From a checkpoint of a small mixture-of-experts model trained on Wikipedia.
Experts: 128 SiLU neurons an expert, 3 picks a token, a softmax router.
Below are experts of layer 11 (counted from 0) of a mixture-of-experts language model. Rows are named up (a neuron's input weights, with its number) and show model dimensions 0-159. Each number is 500 + 50 x the weight over its row's rms, rounded and kept within 0 to 999. Numbers have three digits each.
Before each expert's rows: "comes after" lists some tokens at least twice as common just before its tokens as in all text. This comes from a sample of Wikipedia text that the model never trained on. Tokens count by the router's weight.

# expert 54
comes after: " |", ".", "′", ":", " (", ";"
up0:510456502512460553496493554413494416523459631501547451431468504545488520516413529524496530462458444439466471558516496545444449467518524474570441585538611470537504529525463417555572500446503499446424457489475524581577394484421476495476456460521554520449549437495486542501437436507502507522406535467462533536512510519495547573403458509492515566590519488531466496448443486515596547499439554544476541542495542530471605444453507421552406556596513605582502514543403475544493366490506566
up1:457525568395487503520514562483584481510490548527526402507584597449578463493560455475425548575475438611463488512461517559515571523459554490545456500507461504427480489464516505526401417553508472510658488524492561448442517454439456491453399519486381484451492522553590497525481548550509544474516503537391481489543403475492577433460500469406419446489579480492489481546497509436494519519424457534477547503504497551547519558494499465461537559575487590456527425520510564491536516612587513
up2:596568518567549417464550528438458514464459612566507469469384475462537440488597535560509465438428527461458495476482480437501535533521419541549521537592457531442509525521452411504549498547559570534466434478595472577485542461465497489534438431545537468620540521431539526497511493407562507451539458509520550457558502449449469489560453436592478454537492461487462415544470568361579554506499501534466563418557565527463505443450547499518550430450466487536419497448424495486511453466541524
up3:577525469518547519527518466399537468467500513475521446521518524522476477513471432521540450475488498509500497494646477476480547509416541510557474535487509594525548448520417460467450467612432452480578444539484431470529608458540529416441512528467540546574447489441476517479592472539531513527455537544479526434501450591494481406533418470471540532440482410462449529532495445547454516556483575526532528560550416465491565511394502516471665505569511521518460541497622615461434435463440463

# expert 42
comes after: " |", ";", "|", " /", "1", "0"
up0:592411536492501540561469517642474500550520455490493440439518517533532565432548537533561506599528466492441460478489532533510423397506524568448471527486453560544513531462479580429574511522497555455481432393518530480426542459432457473551606518462516444490600520547588537486425435538462471469467542433454449594499529504537490496472453495558533467492508520488518430502588496388531488570528485552462469389571417484496441484529531535504527489426511452498410585507493518468566400481592551
up1:381467546505470455571464571478424518523514538577474493486582554482393497538514476475437474509499555480399526434499492529495495534370555591493441494464410566555529463397538614455490437521562470507418579471422492569492525514546485477410555529521559512494482518551524535557523394472469443484543496566502471578547516550423491487522501467501489510425464513492473544485458533512557441515506477516487466487560552539482435512564456567426381426534546399524525505471427496428572586521590547
up2:537519471471440519502531455519545502551527507576508459457487580526343524530533577522525518485504478605509560495399504491350508528489457492399541480479536523439500525506431549526472501541527545611527576576450509478536444549570456455606381521484409512522446488437417530534583503468633501523402548432571433534489530484468540539461582532518443518466451605500521468476455410543474469484523483535570498472472551479529432568496554468460532485479397481497504508481451498426477456474481460
up3:574506501441562463535453392511601465476473473534441591482456398479504515405455435505474570501520448473414455458571486497409421456488513567584512473505521537513482508487553540487531560506569479491570474447431471493464503442491456558502578533533580490512500496544601496477389442497430451417581489510547476559510549495460542525571536530540494524540523528597516507497474420485404577540459442447550622549607470403535479503526393512470506494404541496527527441509578449499451566503488526

# expert 35
comes after: " of", " in", " on", ".", " is", " to"
up0:527464489492550488591499523475586472517486478567501531529501450517561562516511466537503496517407448414487460615537508472425489495498518534479518584544553509513431474500543561522551479526527471469513485561560444509528495459454401539347433408553524433543478493509413479514543473497506486535512645441523534407499557461565590509566503410543545558476485441498448492579507551449514431499529593464490485487481495503419475618493526548496549540389421521495455498468383498468438420601490435
up1:493459496534532455480544580532507543491526421543487536438507412507457519505576522476575469476586429531441505451415445434455502424412457578485458496525507543540551396474461446541465577520458479513531455499479485479423456485489525488548457487518523566548569529427441468451553514503485531546476512529496501508612539515534345546619522506506447494455469473465515467492541519377534540524543529437423578447545505568564498547414589491413553498521472450513541587464526583383571451443581524
up2:513495477442466454581459582587406465404484559414468509470517429476393559519636502492552464537462534494436536599489504532429507539585613419472532436557470489439539479552551550509506578516459523500560553446495490519543548449548566516496513490455445477535462373445482504476499410547539535490535456555408447540568577504528482507565482576535535530445496478545522467461442457524452599442514503423516481446483466496420590569491520496472538472462472509531488419458407519543490552485559572
up3:522513512567446554525478529522533542554539570396601516494521491475566578431521569475537456481438467503538504544496512374472492527573566624473469507541534560493555494499536471530433578439537475555443458489503517473650481465532415462549487522451498552518465427477441430479474501505500509549459541529442506589454514465405476512492454466512456493576493523562459449426587500629515541503539536517416398510463491461417499476447514480638570414529500467461495530439498424425470449432517531

# expert 3
comes after: " |", ":", ";", " /", " ISBN", " -"
up0:453574402518505557487517477479487464491459453593518512465459530494557490508543533506539514558425463614615439463538496520484415516439503487548467522492485415583530535456476520458435492630384496547548491447482533496493521442440586488399465607484563532529493550402502442377472445543566484493505481541489436499462520542554421510462610473522634477455525520423441427516500371414473529542477543539526483528548496512401534573537497496519471519517454516535502580529499539553481472504477487
up1:551463521481587450513573526474484478623425555494502532497481464498504540576512489508472545555559522470409509398503384523404462533444530452499488541556544507532486571527470500470471494529488602484454511454509490559572457577447484496496542483482540512499445516443553431596574478456481519522380485529520547533521452511459558468491389426515466530501457483493586540450560460463503460485467525524447568608580512474543476559373486521513604500439503358483553494482392542605509522474417520
up2:479480504501466503539499507398488413505468566458431505540625545520470609485409489522490502546536497558498524542436566490537451480528546456515526461477503563573553496436532411457422423576445523500606540518518517520422505555450519500458640550424483501523489518531503567428409569434483479397417447491491546528474523585446604451524536573494556505528471572466587570377544511405503467471531537454421551494506467481516427461501543504482508466486477533498505522482493546465512536359514525
up3:546554483447413521588502484479593472480422496495443495508464606452444557503586498420499502478491488408548575538441505566581492510467433510527448450519562582453548480503392395461445484580402392480510432524472412498534492492505513477495481501485542546528483573522532504436396567575522532545472391552516442491425461552491475556569428474492504527515557526558572507424443487464543453439531567508519513528510523496548474590470585501477495546551405533487546503592472558480531547441575447

# expert 41
comes after: "|", " ", " |", "==", "===", "\n"
up0:508469523498502465384455538527542517585460606605592435442454493483455522523488455568483394489472537547467560505494588480417466485555570462466471518579505511443482495510462501517433492512402477486606458549543535521476517553486493505526638510395499512477469583567549535526474530520514440536377508553547444443542587524519441533497498492506562527437501464483438510506426529451495504504513464557561462459570452574445424480463442525460431526521384545650428501528533535511540466457458537
up1:463485577513487492461544534569506443475527496477504446451497516518540426568448536459554493526564489514458559533378470512536509538526479464504457524538527467452523518437429527464579590537538608522576459493526423566520568522428426441490509456450451440530531538482530484612517565415494634428486462562538421413444524540538519438589543591517395582458535405456558521557457497460521519544522524418425533514463565521482492512488504401432501558534439455525405523488436548480531507409506463
up2:449497479518476508535423489500507574495510449517534488527435490512487490568469503503426459572457499561494467606531525496466587553485466500584529479501531472481512518475602568459415500526414505572553546443390510484449520492505472420433551511521554389393424434458481435456392529480482587545562435627469503439502607506586559471435425436602490482535575478497512498541498461557432412491546497530460524524517459463500473519502443547499530528467531493561509523427484578420574473545619486
up3:466374548476522574529456494515482486519498497479554459516558466413517534502414488593571507678411554552496599529488522534555481514450532481548435504443418472499519443488531400514509528468370483550562433438511531486504490552451547578508543506497513445558431406385533557437488494538434447552544462479561445536479462524489563417555539561465484535462563461530510452500550581499548541456424477487506521480597518468460494527513477436474461507423602561514468511525376511498515525467513522

# expert 57
comes after: ",", " in", " January", " July", " October", " March"
up0:533455451503508469426479504493538447556468506498540433413491545518448491480414543554484395534475431514454544505490523468499453461546484558555507503474513461468537555461534504546489631411447498563436500509399439468468482412507509527513514492584495476515570457550525495510414466564592481444566564520429576445534540505474527535433489524583571505508638482517543487422571544516410450495433543452449529550527473501402536472598484557434419497531531513511509453533619496602467409582520427
up1:577496512472550590494524495503532399445551527433558459508609480449497445566520516536469448564456470493515502485512529563469460417499585445601540515557464525407550472454543534599604533490510496479542498521506572466381372476478511521524507533487496459519494481507424476529525505602476560491515467400567451545531490378524537397502410534392523461529464508511524482451563543555519436580503463527439396573534512509518481515439512434488541544412500505527430530544388511433490547498498459
up2:514562507579444523473451460617484395526461610603477454493478533527504449489406464495533472559536484517479357428488470601451573363467533528473482529540513534511535476392444597495498556454508531478515449443402516444506509589524518489541600549416604500517540449456519512461497455455483451539469562521538476516516554410420562420406545435612435531470548506546488481501566558491451495457512486489459525522462504477518511504502522472517566459534542491528577411541477506536464502497552522
up3:529439540459492398472575484441484487499459556561527533510431482545499466507559456524601454572562459496483480460437446536473606591509450520518481508383509495599565482564439450517392553599484484479513412462548464499475442442504554531510447483475476584620515485413555464472513555409491435489510580467547497543476499487539561476480573502489398410546484509581530501437458564522462537556518497547502517508444547458568535452495541432462541525458436505553436562433522529496349454526501468

# expert 19
comes after: ",", "s", " well", " However", " such", "ation"
up0:472537472530432465449467552519532553567511505509428530441493471504455533610522440576414477563434486474476505496462493552384494565471459596501547458465480498422502564516397505554492445519504483476397497508460500515446518498474486499537515540472465535502545489393420524517486489436525490507474488509514535540442582458514473550528503428627499604491521487572551536442592448447454464475552494591358507524614497463467448545500598495437505497618511569560443401459503516503549620460498501
up1:488467502502372576465467521511560475443484514492531473551585530478480512516554470549531505454539460434468462545514507492555475507547532433490529546472543448458472473580480523575446477543557577479581490673544488398458503539476558546472497478514477497440544565464446497496384469360478506498475483487503459485591539415507391451502499513491467483474507494579551530495451481473484405493563508468516536537503522519466507585483429416505569509630409528590479402547476429566528408535490600
up2:541504464515494479497494557370609460479566548555539535469574474530500547529422474531506514461458429497488529473518463420522481441513549499605477534464519473500535474452540441518473486507468537497529508481588439558516348423569412442499455535513529498498573394485494561449433462563597460481505541443598478527487488530539504486593462495462555452447533507519484553480420447621422468445445557513525529467511496449554503516555527667550567533431473599531425453481493515483455422541522525
up3:484481516560458522542594531524426484594425521481483594574530533484519582493448461530524522646537542485423520489456468515586433514517567543435479511491444388489533555475566392553495558564488580513466422490567496519525426341474469508479485481485502561473553505423517499510485451423561558531381495460609530521534487523415510468522487415512444488547417476532582491448545565541531482502439495486533473469446475536440542513502414418513576406449562548517472498458502542470512494471479480

# expert 58
comes after: ".", ".\n\n", ",", "ed", " end", " due"
up0:363437470522517571543644534436525490546459503592494449450520491538470543534520525520511523555542497470489513516533459548459494479396488477501505592451521484491563615425437462588554454457481524491524511507480471460461501539521520523563483444432472512586496596413524445459525419448553620582425503504495508479431505411588528433499555534397504525432526463492483493483451467591510490507567524375518450554480504482425419519525580461428499485553541519380539472478444553477464488495524528
up1:495508428487462570470543544517469468501426507489493429533533543517583552480480614519547506620533556471458477433472472466569465530477482497483500565442453516479537532375509544522513548450441454538538457591542506460489567425482523522520495546552549484494613461426517516438476482490546394470448533546516534426448476576592573398537588400500515520480506553461510389415478542485440485588549582524523489428536492550462487547425490408495487455545479462506598491536592404474474444543483443
up2:567549536477505532610541570400470460617515470531541374456537550515470405547441404518451406453492595470469519398473514543367369496493464504470486489547493444499489458529479578494462431489525428562539420537539550478429465492533568490490507455502479502408488453553491536462517398496579497536442521533541476622460580566593532484480446522543552561449455467544547510547518497436563501487475463547481506490551509563443526535494558451532504425469508488584527495514495510517512562506454444
up3:522574523504504550628526523426511462495508537421471446429489471492585515567527443485543487579487563463520428519552589485484490527421636547517477529500520455556482462388465444413519451515458541401499386474514474526587472601497620452518446531479434485562410434420472486470515530481401472517546526526444524532484537486500537534488465492509577418543458555498443537511541504530519600465465533497482549512515438559484461454499541485518369437487524513490508557552420473534434600429490481